From a checkpoint of a small mixture-of-experts model trained on Wikipedia: 352 SwiGLU neurons an expert, 10674 steps.
Below are experts of layer 2 (counted from 0) of a mixture-of-experts language model. Rows are named router (the router's row for the expert), down (a neuron's output weights, with its number) and show model dimensions 128-255. Each number is 50 + 12 x the weight over its row's rms, rounded and kept within 0 to 99.
After each expert's rows: a language model's description of what the expert responds to. This comes from a sample of Wikipedia text that the model never trained on.

# expert 8
router:42 43 56 50 64 43 57 31 49 61 61 56 31 58 23 53 48 50 44 26 33 33 74 50 38 40 63 26 30 62 64 46 55 46 56 66 55 55 50 62 57 58 58 65 45 58 57 48 44 47 30 41 48 43 66 55 47 46 50 50 36 46 52 67 37 63 62 50 54 67 52 66 44 51 54 42 38 63 64 52 67 30 48 29 76 47 55 44 44 50 43 59 40 73 59 46 48 43 34 76 61 51 57 63 49 48 44 60 54 49 36 56 63 44 45 52 53 60 29 67 54 30 58 59 61 36 25 49
down0:46 63 46 54 57 42 66 43 48 54 64 68 31 58 52 34 58 54 77 43 50 70 30 36 48 56 48 34 47 37 59 56 51 45 68 37 47 28 80 31 40 41 50 65 31 36 42 37 34 32 49 39 42 50 63 59 45 51 37 52 62 51 38 75 39 82 62 54 55 53 31 37 34 44 56 54 48 36 40 69 43 47 68 53 57 29 42 47 56 64 45 50 40 53 44 36 43 47 58 59 33 60 56 44 50 41 74 47 55 37 46 65 50 18 75 62 50 64 47 57 46 71 56 36 40 33 60 74
down1:58 57 47 56 50 31 56 49 51 70 64 23 52 24 54 60 49 74 32 53 37 40 41 51 50 39 55 63 54 29 48 53 49 44 40 46 33 47 48 48 28 46 51 48 44 43 57 35 39 58 83 47 49 60 58 48 53 48 52 47 48 38 22 46 44 39 66 58 56 44 60 21 70 60 45 50 65 29 51 55 47 49 74 65 68 23 63 35 46 38 46 40 51 50 32 46 55 66 64 51 59 13 53 42 46 46 41 68 43 50 46 42 49 40 54 51 47 55 51 26 50 57 41 63 41 71 64 50
down2:71 41 55 44 39 43 40 54 29 54 49 46 63 59 47 53 44 59 61 53 72 72 39 52 53 45 45 42 43 43 34 50 52 59 59 51 32 54 39 76 25 36 52 67 55 42 30 43 54 65 70 32 69 68 48 52 45 66 27 44 51 41 37 43 55 66 46 36 45 35 57 49 28 45 55 28 56 61 48 65 60 65 36 51 66 33 64 61 42 38 41 56 39 53 58 49 48 76 58 61 71 74 42 45 63 69 52 54 63 54 47 67 64 34 39 48 59 52 50 41 36 58 49 57 54 57 57 52
down3:32 52 55 27 59 46 42 58 45 50 52 70 65 45 38 44 52 25 49 53 69 36 62 42 52 58 48 41 54 60 34 38 51 62 40 34 36 41 57 58 65 39 50 59 47 44 52 55 73 56 05 49 76 46 58 77 49 41 66 55 39 60 53 47 61 64 49 46 30 56 71 65 52 22 45 48 49 63 50 66 55 55 43 60 42 53 65 59 35 63 55 58 46 52 44 42 40 27 55 57 36 47 51 41 58 56 46 29 63 35 61 64 60 59 79 43 57 40 52 45 45 61 59 44 40 39 67 39
Description: Mid-word name pieces. Line breaks and mid-word fragments after a capital letter in rare names and taxon terms, such as Tendai, Lauper, Mygalomorphae, Daup-hin.

# expert 7
router:50 42 58 63 65 58 52 32 45 53 53 45 32 52 50 60 53 64 37 32 35 38 49 51 40 40 58 29 24 60 71 55 65 84 36 57 39 43 30 62 45 74 63 70 33 30 50 48 35 47 53 49 55 65 46 66 48 53 50 67 55 59 54 65 30 45 61 46 54 50 74 62 39 51 55 43 38 53 60 77 70 53 41 41 70 55 54 74 66 46 44 65 51 44 53 35 62 19 45 55 63 43 42 67 58 61 63 44 49 55 35 59 73 45 53 45 59 35 43 50 48 29 37 52 46 56 44 54
down0:36 40 45 60 70 62 69 45 42 51 53 70 57 30 67 43 55 53 59 40 54 71 40 39 64 32 49 56 41 66 54 55 65 62 61 41 47 53 63 47 58 50 53 57 42 57 62 22 31 41 39 65 54 55 48 53 29 41 54 56 63 55 43 59 42 66 38 40 44 60 68 43 48 45 57 43 46 43 59 47 25 32 65 27 55 64 60 48 50 59 64 60 50 39 41 41 49 61 51 72 61 35 34 53 59 52 82 68 45 36 36 58 65 33 61 51 67 53 61 47 42 51 48 22 40 34 55 58
down1:40 38 61 54 62 12 51 54 40 51 58 42 57 58 56 56 52 43 53 57 44 62 61 52 43 50 73 62 64 20 50 48 39 38 50 50 73 77 30 55 45 61 56 54 45 54 49 36 41 59 65 52 36 36 47 61 48 60 53 53 43 56 51 54 60 42 62 65 47 50 54 15 81 48 46 64 67 60 36 57 60 21 74 43 65 37 52 51 57 62 34 20 48 65 47 44 50 54 77 50 46 48 40 46 51 53 74 54 12 38 53 41 63 46 51 55 60 63 55 45 41 26 34 48 35 53 61 49
down2:57 46 37 57 45 62 51 52 51 55 35 55 49 49 29 48 54 51 55 45 59 39 61 41 64 53 35 41 34 44 41 67 84 49 46 72 79 63 41 54 47 56 47 29 61 67 45 47 76 78 47 39 43 46 26 64 49 48 56 59 61 55 32 38 60 59 57 66 28 54 47 41 53 28 43 40 47 29 36 50 37 80 36 59 68 50 61 41 41 50 47 49 48 48 52 65 46 35 47 52 60 54 44 68 57 67 63 61 40 54 44 48 51 47 51 41 39 33 67 57 55 31 57 63 53 59 41 50
down3:40 69 57 49 75 47 47 38 48 52 64 65 69 48 54 63 47 48 58 46 46 42 59 80 51 48 68 79 54 61 57 42 58 60 62 30 55 70 53 73 54 64 66 40 60 38 43 40 49 48 62 46 63 56 35 30 59 47 73 44 48 41 43 64 36 39 48 50 47 46 67 59 48 43 55 42 44 55 48 67 48 53 32 23 54 59 62 41 68 54 54 38 51 47 38 39 52 62 46 47 31 36 34 62 68 54 52 43 44 54 56 50 54 54 54 53 43 53 56 65 45 58 49 39 47 50 81 45
Description: Table numbers and cells. Numbers, percentages and cell separators inside Wikipedia tables such as climate charts, election results and stats, e.g. 13.3, 0.4%, separator rows.

# expert 2
router:61 36 59 58 59 38 53 45 37 51 69 41 34 58 48 50 59 59 32 39 46 43 66 41 30 28 68 36 30 56 59 50 59 57 57 67 42 46 43 52 38 80 59 65 42 52 62 41 41 54 48 43 47 59 64 62 47 50 42 47 39 44 51 74 38 44 73 53 53 68 55 59 46 55 58 53 30 53 61 67 77 40 49 40 58 44 48 51 54 47 40 67 45 56 37 43 77 27 41 58 59 36 57 62 56 53 52 59 66 61 40 59 54 39 40 47 42 55 45 68 52 26 44 58 64 44 40 37
down0:57 44 52 62 51 46 59 36 39 55 48 54 64 44 55 63 41 57 59 53 59 54 45 43 55 47 59 32 40 43 33 41 34 70 71 44 60 54 50 32 49 34 54 63 45 69 61 20 31 39 41 39 51 54 79 47 23 51 38 56 57 78 55 57 28 36 58 48 54 43 56 39 62 42 45 57 62 41 51 56 36 48 51 49 59 45 36 51 49 75 61 48 48 41 31 45 48 54 50 65 44 42 51 46 65 37 50 80 57 43 56 70 67 50 61 73 53 30 73 60 53 52 25 33 55 45 57 54
down1:54 41 45 28 43 37 54 70 60 54 63 42 66 47 51 37 53 37 48 52 68 48 59 37 38 47 62 58 72 64 62 43 75 71 36 35 52 45 40 62 44 48 56 70 69 47 51 46 33 44 57 35 27 47 46 48 63 39 59 54 73 42 57 53 53 44 72 44 29 38 32 43 58 63 65 47 59 61 32 60 58 50 56 52 62 37 33 60 30 71 43 46 48 64 39 33 49 67 58 65 29 54 50 31 52 47 49 50 55 50 48 33 53 47 32 41 69 74 34 45 46 43 50 25 55 56 77 61
down2:31 57 55 46 46 57 41 35 73 63 46 55 64 63 39 44 50 74 40 65 46 52 63 46 59 41 46 49 50 44 47 50 70 55 49 52 69 67 23 71 60 40 50 37 66 45 41 66 41 68 49 44 71 43 41 64 44 66 40 35 52 51 44 46 47 48 53 47 33 61 33 44 43 51 49 46 46 59 46 52 49 74 19 47 51 42 45 60 51 48 43 47 43 65 45 49 59 45 40 34 54 50 56 44 48 63 81 64 42 56 35 53 66 53 60 62 64 69 60 57 31 28 55 66 70 60 24 41
down3:54 56 34 32 65 35 53 73 44 55 58 44 57 65 60 53 67 51 62 35 44 42 53 65 56 40 62 53 47 43 63 36 54 62 63 42 48 64 51 59 57 59 52 35 58 48 45 63 64 38 30 43 53 58 21 62 49 56 54 45 55 38 56 53 64 30 45 52 51 53 56 47 75 61 50 79 38 69 52 59 45 46 48 34 55 71 39 32 52 61 36 44 65 50 71 66 51 69 68 56 63 26 57 42 68 60 52 22 56 66 59 69 43 49 49 29 47 30 29 29 45 52 71 40 44 47 57 32
Description: Mixed technical fragments. Hyphens, accented letters, years in date ranges, and academic words, such as dissertation, professor, titled, 1982–1985, and chemical formula strings.

# expert 3
router:58 36 57 58 60 39 52 43 37 51 69 39 33 58 46 49 58 59 31 39 44 41 66 41 30 27 66 34 29 55 56 50 58 55 55 69 41 45 44 53 37 79 58 64 39 52 59 41 38 54 46 42 45 61 62 59 45 48 42 45 38 44 50 73 40 42 73 54 54 69 53 57 46 53 58 52 28 54 61 66 78 40 46 39 59 45 49 51 52 46 41 67 42 55 37 43 77 28 39 57 61 35 57 63 58 52 49 60 65 59 37 58 53 38 37 44 41 53 45 67 52 25 45 56 62 44 41 37
down0:42 59 54 65 48 53 50 38 34 17 72 64 47 39 63 32 64 49 45 49 42 60 65 49 70 32 54 41 34 57 31 62 50 50 73 43 48 55 60 44 60 41 65 48 43 47 53 24 50 42 44 55 42 59 48 58 39 58 54 34 59 45 66 54 38 62 46 48 75 64 58 56 56 47 56 51 62 40 39 43 40 26 61 48 65 60 41 76 50 51 38 54 41 47 56 51 51 31 46 62 71 58 68 43 71 58 38 59 52 45 35 49 75 47 41 39 54 63 63 41 40 31 44 32 41 36 69 55
down1:58 56 75 39 37 64 60 44 51 41 66 39 67 68 47 62 55 59 38 53 57 47 25 24 68 56 58 53 38 43 35 36 64 61 46 62 43 47 36 68 59 52 56 60 28 55 63 56 32 45 63 61 45 52 46 35 42 14 44 58 47 64 68 58 75 35 74 52 47 49 43 39 39 57 54 52 51 43 31 53 60 49 63 53 45 44 52 38 64 52 51 37 54 53 36 80 64 46 41 55 48 61 52 37 44 41 45 47 40 36 47 51 53 36 49 61 46 62 51 42 55 47 45 53 48 70 69 46
down2:46 52 18 65 62 42 48 48 33 61 65 34 67 54 33 58 53 48 49 62 68 43 56 57 63 45 64 50 42 50 48 43 58 62 48 67 35 65 43 60 53 33 47 45 51 64 42 60 65 49 47 56 58 38 56 61 44 46 53 29 34 48 50 57 53 66 38 53 52 44 54 48 30 49 36 59 40 50 36 48 47 46 63 50 66 55 51 49 38 50 47 42 59 58 78 57 54 40 53 41 40 61 40 60 30 57 78 65 55 52 57 68 28 46 37 57 68 60 38 34 47 62 57 45 59 76 50 24
down3:64 53 44 47 65 52 50 42 40 42 56 49 43 38 38 64 47 50 43 55 53 52 53 58 64 36 67 44 72 57 42 45 72 29 53 40 41 28 42 39 72 82 63 44 52 43 56 42 31 57 54 39 34 53 51 44 73 61 57 36 79 37 60 57 48 61 48 44 50 64 69 41 50 33 35 73 66 61 43 63 42 64 41 25 50 44 58 28 48 61 44 41 74 46 64 51 52 55 83 72 42 33 40 46 46 46 38 40 38 48 77 61 47 41 61 31 51 44 55 56 59 58 60 27 58 44 69 37
Description: Proper-name pieces, coordinates. Possessive 's, the article The, and word pieces inside proper names and coordinates, e.g. Berenson's, Schimbrig, 01′04″W.

# expert 11
router:56 32 57 51 48 43 47 37 44 61 71 24 23 51 46 60 59 48 38 39 54 45 68 54 44 41 58 34 39 50 58 46 61 56 48 65 39 56 47 53 40 65 54 57 48 61 58 48 44 47 30 49 38 59 57 50 53 39 44 44 36 54 64 72 39 54 64 69 70 71 49 55 36 65 59 60 44 69 59 51 87 39 40 34 61 27 55 58 38 47 53 56 56 47 55 44 89 35 43 70 65 34 62 48 49 53 53 64 74 70 31 54 55 43 41 48 55 57 49 69 52 31 32 61 59 43 58 32
down0:53 42 65 46 60 41 42 34 30 44 65 61 49 37 53 26 57 53 46 65 58 59 59 49 57 35 69 43 54 60 43 55 53 58 66 48 59 58 39 40 60 38 57 53 35 70 81 44 54 54 52 54 31 38 64 46 79 57 60 39 45 51 47 68 29 70 46 23 43 72 32 43 42 37 68 63 53 49 68 46 37 32 56 44 59 55 40 40 57 27 55 48 65 50 37 64 44 54 43 61 51 58 50 54 57 44 70 53 44 41 24 41 53 40 54 35 58 35 41 49 32 40 43 49 51 54 66 25
down1:30 56 65 36 41 44 63 69 61 51 79 50 39 42 70 56 42 55 47 29 48 45 41 48 68 61 65 57 61 52 42 51 44 30 37 33 46 53 46 22 45 46 58 48 32 41 66 44 36 33 64 77 40 34 59 43 53 58 57 62 59 61 41 66 76 38 80 65 42 42 54 39 51 52 50 55 55 54 57 46 68 36 66 49 47 40 53 55 44 53 45 68 52 42 44 64 31 52 53 42 69 35 52 37 40 65 70 73 31 57 49 50 74 38 44 65 57 57 53 58 57 44 38 57 46 44 44 57
down2:45 54 57 50 56 40 56 42 53 61 50 48 57 55 25 49 58 53 59 58 66 49 37 58 62 57 56 57 72 58 50 78 93 34 44 66 39 45 27 64 50 59 54 44 69 46 46 49 55 59 63 52 41 47 40 83 59 39 37 44 32 56 58 66 53 72 53 50 49 48 40 43 31 52 50 69 56 42 39 49 77 46 35 60 53 35 57 46 32 60 46 41 72 52 59 56 43 38 45 41 44 28 45 41 54 71 62 62 39 49 68 50 51 54 54 45 57 68 77 41 44 56 44 81 48 47 66 45
down3:41 55 44 43 69 58 45 40 43 60 48 47 57 41 54 53 71 54 47 64 54 70 53 25 42 20 75 52 55 61 46 44 76 60 56 37 62 26 66 60 44 65 48 37 68 35 40 38 76 61 43 45 59 29 47 61 45 51 38 41 61 40 49 49 50 47 34 63 60 75 55 62 46 50 39 49 41 46 62 69 36 42 58 48 53 62 71 57 54 41 45 53 72 43 52 54 34 57 34 50 24 43 34 48 52 61 67 54 48 56 64 61 49 53 71 47 48 41 54 54 59 57 55 33 41 42 59 23
Description: Auxiliaries, negation, adverbs. Auxiliary and modal verbs, negation and adverbs in running prose, e.g. has been, would not, once were, no longer.

# expert 1
router:59 36 57 60 60 38 50 44 38 52 68 40 32 63 46 49 58 59 33 36 46 42 65 39 32 29 66 36 30 55 57 52 61 56 54 67 41 45 45 52 37 81 57 65 41 54 62 40 39 55 47 44 51 59 63 61 48 49 40 46 40 42 49 72 41 45 72 52 55 70 53 57 45 53 57 52 28 54 60 64 79 40 48 41 59 47 49 50 53 46 42 66 42 58 38 42 75 29 38 58 61 36 57 64 57 50 51 58 63 61 36 58 55 39 40 48 41 54 46 67 51 25 44 58 63 44 41 37
down0:51 56 75 64 54 53 53 47 52 36 66 59 44 36 53 33 82 70 60 35 74 51 51 60 37 50 61 50 33 51 49 49 47 38 49 46 55 61 45 26 62 33 43 49 73 60 51 44 35 49 46 51 34 62 46 46 25 63 59 42 55 55 57 48 25 50 29 45 42 31 57 30 55 41 41 50 53 22 45 49 34 40 44 60 59 45 48 51 36 47 60 47 54 53 45 22 65 58 29 64 55 55 47 57 42 43 64 48 68 44 47 40 74 42 35 38 72 62 48 43 49 32 33 41 27 36 45 57
down1:47 66 55 50 55 24 44 51 39 58 66 43 59 59 51 44 53 44 45 46 51 45 33 45 57 40 46 59 68 36 54 36 38 67 18 36 41 56 41 52 35 57 74 57 23 52 42 33 65 64 74 67 40 48 44 57 58 63 35 58 50 55 44 64 56 38 63 49 44 44 52 40 58 37 46 40 53 57 33 43 34 56 50 62 52 36 57 67 25 50 43 52 55 49 59 50 37 61 63 63 27 43 61 44 31 50 50 69 57 39 25 58 61 38 41 55 58 65 40 37 65 61 42 46 44 29 71 54
down2:50 36 42 57 38 67 64 34 52 76 39 44 59 43 45 46 55 70 65 72 60 60 42 32 60 40 40 58 58 47 44 46 45 48 49 68 59 69 14 58 47 53 55 47 34 41 41 69 47 60 40 50 69 45 57 66 47 46 52 42 44 60 61 52 52 60 34 50 31 50 38 45 19 22 35 64 50 56 37 52 51 53 27 59 45 71 38 37 26 56 66 32 57 45 70 55 32 38 60 59 56 31 48 54 49 76 78 48 72 33 49 72 53 40 37 53 52 37 48 54 39 50 50 48 86 38 59 48
down3:37 30 52 37 58 54 41 16 32 50 42 49 49 40 50 71 58 62 56 41 34 48 68 41 58 20 71 62 45 41 41 49 63 46 44 54 34 56 61 46 44 73 42 64 58 50 35 63 53 55 53 50 44 60 61 54 59 81 39 47 59 42 33 35 42 51 39 52 32 67 53 57 59 50 47 57 65 63 67 63 56 36 21 43 46 48 51 24 53 57 44 46 59 43 66 52 54 50 46 40 50 48 42 54 65 67 46 33 36 53 92 57 32 37 56 38 35 36 41 43 49 46 34 35 58 35 70 22
Description: Prepositions, dashes, identifier digits. Function words like to, by, for, that, plus dashes and trailing digits in CAS numbers and dates, e.g. "Succeeded by", "104-87-0".

# expert 0
router:59 42 45 51 56 40 47 28 32 56 36 47 39 63 48 31 69 56 38 39 36 46 70 36 52 42 64 42 29 43 39 54 49 71 49 71 56 30 36 51 53 69 54 70 47 59 60 39 37 44 47 66 74 65 63 80 47 33 51 58 43 57 62 54 41 33 61 47 56 66 61 62 38 48 61 53 33 57 47 56 66 35 40 38 59 27 59 70 52 48 33 57 46 64 43 36 68 47 60 53 56 25 56 68 61 44 56 56 61 58 45 48 68 36 43 43 37 49 53 46 64 34 46 52 72 53 44 51
down0:63 51 69 59 79 49 60 48 74 51 38 60 45 43 44 49 30 42 77 48 51 48 42 51 52 44 60 50 49 47 56 62 30 56 66 35 43 59 62 63 53 55 42 62 37 61 41 44 44 49 29 47 41 55 68 40 63 48 48 56 40 47 45 56 44 35 48 45 57 30 63 55 55 51 33 43 50 45 55 55 26 53 73 50 25 35 46 62 45 35 42 62 35 43 50 73 35 54 45 73 48 63 44 50 54 44 50 67 58 51 49 48 78 38 50 49 64 46 58 54 41 59 52 40 46 27 58 60
down1:35 44 59 50 35 50 65 32 40 52 62 29 47 37 56 36 50 53 44 53 45 67 42 49 48 49 59 62 65 46 52 44 59 59 44 55 41 71 40 40 51 54 51 69 56 35 35 27 57 58 52 42 29 27 64 47 70 59 36 41 52 67 44 56 73 91 65 57 37 43 53 44 60 52 33 39 51 29 61 56 37 50 46 59 43 44 53 71 44 56 58 51 56 22 50 60 45 44 51 47 72 44 65 62 49 37 62 47 46 56 37 54 61 63 32 63 57 70 32 47 58 47 64 47 52 47 61 54
down2:56 62 51 47 35 49 49 40 68 43 26 34 85 49 32 41 68 69 23 41 60 48 40 19 69 50 47 62 61 50 39 58 39 55 43 69 48 46 50 69 33 39 62 47 62 52 40 48 67 57 39 40 54 52 59 64 61 57 48 52 58 56 42 48 47 59 25 43 41 65 59 36 33 43 51 42 48 44 49 67 45 41 37 54 61 21 52 63 52 41 47 40 36 66 53 67 49 37 55 34 58 61 40 51 54 72 76 66 53 52 47 69 87 61 43 50 64 62 59 33 48 49 57 54 40 73 49 48
down3:38 57 41 45 65 54 50 48 57 58 29 51 72 44 41 70 56 19 65 66 39 35 52 57 65 39 56 72 59 44 32 43 60 48 49 48 55 53 46 54 67 90 46 57 41 49 53 54 56 69 51 42 66 48 59 55 49 43 43 56 45 56 48 31 54 50 38 61 44 54 34 70 56 33 56 61 36 64 67 39 34 36 42 30 51 68 60 48 60 47 47 36 49 54 59 62 40 54 49 38 58 48 38 43 20 43 19 43 56 34 51 55 45 52 70 40 64 69 49 47 29 57 62 29 67 50 49 33
Description: South Asian name pieces. Word pieces inside South Asian and Arabic names, such as Ramachandran, Devgan, Khan, and -pur place names, often in Indian film cast lists.

# expert 14
router:57 40 56 44 58 69 54 41 51 42 61 54 43 48 31 35 63 51 44 44 44 52 51 48 45 33 75 52 22 63 40 58 55 45 53 74 30 69 49 48 32 76 57 60 48 45 56 41 41 44 41 43 57 73 53 47 49 58 63 57 26 50 64 66 33 47 63 44 69 46 60 60 43 46 63 48 30 68 43 74 75 33 48 43 49 58 59 47 64 63 33 52 22 60 60 39 73 56 44 48 60 30 61 53 41 61 64 58 61 67 33 41 57 55 43 35 46 54 54 53 49 27 46 45 54 64 47 61
down0:58 68 45 30 25 60 81 56 47 62 53 65 29 56 60 41 63 56 68 40 60 79 52 51 52 32 51 47 38 48 44 46 57 42 49 43 64 50 66 36 77 46 54 59 44 52 60 29 48 59 46 52 27 46 53 49 30 37 45 52 59 43 43 50 46 49 56 55 50 59 51 39 33 34 77 49 47 52 46 28 52 53 57 44 43 48 54 53 52 48 59 63 66 45 50 38 54 38 40 59 54 55 48 55 40 46 63 63 39 41 49 56 66 34 44 80 53 43 46 59 42 76 27 43 50 50 66 51
down1:58 57 41 56 46 38 38 47 53 55 57 71 50 48 70 56 62 63 56 62 39 53 35 64 78 69 42 64 63 37 52 47 66 49 36 26 32 57 28 43 44 40 48 37 71 53 59 35 62 44 67 35 41 51 64 34 66 30 53 58 56 38 60 77 54 39 51 42 45 34 50 50 61 71 38 50 67 42 56 47 55 39 82 70 62 45 57 63 37 54 60 54 50 46 39 59 47 33 61 63 43 45 60 38 65 47 53 58 43 46 50 45 69 50 25 51 74 57 44 31 51 38 38 63 41 58 44 47
down2:71 31 48 57 51 42 63 32 33 66 59 34 62 65 38 56 79 52 38 46 62 54 43 47 61 58 63 45 48 64 44 77 62 59 67 80 56 39 48 60 47 56 48 46 69 34 44 53 77 70 49 35 79 48 32 42 42 56 51 71 45 44 24 51 41 49 31 34 42 43 52 46 45 38 53 39 36 46 37 38 56 50 31 55 50 57 44 36 48 67 62 39 61 51 62 59 47 42 51 65 66 43 41 40 51 54 55 58 53 57 47 65 40 36 62 44 49 46 64 54 49 46 61 60 37 63 32 27
down3:41 53 44 29 57 39 56 22 50 55 42 53 67 52 50 57 47 34 78 50 42 49 59 57 65 66 58 46 36 51 37 49 43 58 65 51 60 53 75 40 70 58 43 29 68 54 56 46 50 62 21 42 55 65 58 48 57 70 40 40 46 52 17 53 63 50 48 59 60 51 50 55 66 42 44 60 56 66 58 74 46 53 56 37 45 55 27 47 41 47 53 49 68 44 40 37 38 49 44 59 35 33 54 57 46 31 46 47 58 39 52 39 57 48 42 50 37 43 63 33 54 42 52 40 48 48 56 30
Description: Sports match vocabulary. Sports words in season and match reports, such as football, goal, season, field goal, home draw, and cells of league tables.

# expert 4
router:61 38 73 63 59 47 64 41 39 53 51 28 40 50 39 46 48 70 24 33 40 42 56 38 30 39 67 44 29 48 73 53 54 60 46 60 45 51 43 60 55 53 53 68 53 49 43 51 44 49 49 36 35 69 75 64 55 48 35 42 39 58 48 70 18 55 69 68 56 57 62 69 55 47 53 51 41 71 58 73 73 32 33 50 49 36 54 65 53 61 47 71 46 51 49 33 74 31 37 58 48 29 41 47 62 54 29 59 64 65 38 50 60 49 33 48 44 51 44 59 48 33 46 38 74 45 34 39
down0:37 53 59 59 54 52 83 45 48 50 64 71 54 30 55 41 63 58 65 41 55 71 33 40 74 26 46 54 42 64 59 50 64 51 55 37 52 58 53 51 75 52 49 60 39 40 60 34 28 43 54 66 51 55 50 66 22 42 68 42 43 48 37 62 44 58 48 34 37 58 63 50 49 49 42 42 50 35 58 42 38 39 52 32 49 59 45 56 48 53 55 63 40 50 42 42 48 52 44 61 71 49 41 52 74 42 74 61 46 32 46 50 62 33 65 44 64 51 62 37 39 44 51 32 44 41 53 53
down1:43 52 57 32 52 49 51 66 60 37 47 30 48 49 36 61 48 55 59 19 35 62 60 39 55 75 52 61 61 40 55 66 69 60 51 36 65 41 27 52 46 26 90 71 44 66 31 43 42 62 29 36 20 59 47 22 56 65 51 60 65 39 50 50 68 49 71 50 37 66 43 33 46 56 44 50 59 70 44 55 57 42 54 51 55 58 67 51 30 50 50 37 57 45 35 58 30 60 62 39 49 60 65 42 36 65 46 65 44 56 38 49 66 58 51 58 47 57 72 49 61 51 53 55 63 36 73 56
down2:66 47 48 53 81 56 33 47 42 46 50 49 52 39 53 43 60 49 62 39 54 82 40 40 53 60 66 46 52 45 47 48 55 63 34 70 38 79 08 60 54 60 44 51 63 49 35 45 73 75 42 27 57 55 45 65 64 40 65 44 48 33 50 43 56 61 28 51 37 62 38 40 52 45 42 61 38 42 37 57 69 38 52 59 48 30 44 34 47 40 50 36 51 50 50 67 56 60 61 49 64 55 46 35 57 66 57 50 76 43 39 70 33 46 64 53 68 38 71 54 52 46 72 61 65 52 45 61
down3:37 49 46 64 70 55 66 28 45 42 50 49 43 27 38 55 34 45 64 59 46 32 57 45 53 32 49 56 59 36 27 53 33 59 71 57 47 55 56 53 55 69 45 30 57 32 46 56 57 60 54 35 68 44 54 56 51 50 49 64 55 51 18 71 55 44 41 49 40 56 51 43 61 30 56 43 44 66 44 42 38 56 43 37 34 61 58 41 60 55 58 35 58 42 48 60 53 66 70 52 57 43 46 49 55 47 45 41 62 39 57 75 65 61 71 65 36 67 47 62 42 38 38 15 47 70 78 33
Description: Section heading markers. Equals signs opening and closing wiki section headings, such as ==History== and ===Community research===, plus table divider rows.

# expert 13
router:58 35 57 57 59 39 52 44 35 51 70 39 32 59 47 49 56 58 32 38 46 43 65 39 30 27 65 36 28 56 56 50 59 56 57 66 40 46 43 51 35 78 57 65 42 53 61 40 41 54 46 42 49 59 63 59 45 50 42 48 38 40 48 72 40 44 71 55 54 69 54 55 44 54 57 53 28 53 60 65 76 39 48 41 60 45 48 52 52 47 41 65 41 55 36 40 76 27 39 57 60 36 58 65 54 52 50 59 64 60 39 57 53 39 38 47 42 54 44 67 50 26 46 58 61 42 41 37
down0:49 38 56 58 66 48 51 61 21 59 54 71 62 56 76 49 60 56 44 44 53 56 38 53 54 33 69 37 42 58 69 53 84 27 86 32 69 63 60 49 68 25 58 70 40 44 59 21 46 49 35 53 46 58 56 51 41 65 46 55 50 49 42 60 55 53 63 47 45 31 54 45 70 53 59 58 41 36 34 52 36 30 64 48 60 70 39 39 53 41 25 40 49 47 65 45 43 47 53 80 63 48 39 52 55 50 44 53 47 72 32 34 59 24 72 38 49 50 59 54 52 41 37 64 47 45 47 48
down1:45 37 44 26 58 55 63 73 55 38 48 40 61 46 58 58 50 44 42 36 56 66 55 54 65 45 51 64 47 54 37 42 67 53 59 46 57 68 54 46 64 42 41 60 57 43 53 44 35 64 73 44 51 52 49 23 47 42 44 49 52 38 76 53 52 42 71 68 51 36 54 55 46 35 65 62 49 40 55 43 67 33 54 40 64 26 39 63 55 50 50 60 58 61 26 71 34 61 71 33 21 47 65 49 41 56 38 67 54 34 27 42 41 48 54 67 48 43 55 44 37 29 52 67 51 61 63 60
down2:56 59 25 49 47 39 58 64 65 65 37 77 56 46 39 56 58 66 52 54 65 83 53 40 67 53 67 36 52 50 41 62 49 58 59 56 34 44 33 63 52 45 45 25 49 45 60 49 40 62 44 48 55 38 15 61 44 44 55 50 38 57 45 49 60 65 51 54 48 53 58 44 34 38 37 44 58 51 50 53 54 62 41 34 47 54 65 52 34 45 28 44 53 56 62 65 51 48 41 37 58 74 36 34 43 48 72 35 62 55 39 45 69 47 49 58 24 37 54 44 40 53 41 61 44 48 65 33
down3:50 54 43 54 73 72 41 47 28 58 64 37 43 73 50 65 39 42 68 43 39 61 58 41 74 42 58 56 37 69 34 63 64 29 52 31 48 34 45 56 67 69 51 42 48 50 44 30 59 68 43 43 29 50 42 66 55 69 54 45 55 24 50 53 42 62 55 71 56 37 44 47 51 37 67 60 42 46 32 42 49 34 51 34 43 60 44 51 29 51 29 62 65 63 59 45 40 40 70 53 58 19 37 74 41 40 58 52 43 57 74 55 55 52 52 58 30 41 42 60 55 65 57 53 43 60 75 33
Description: Hyphens, of, chemical names. Hyphens inside IUPAC chemical names, of and in after organisation or place nouns, e.g. prop-2-ynyl, family of GTPases, Municipality in.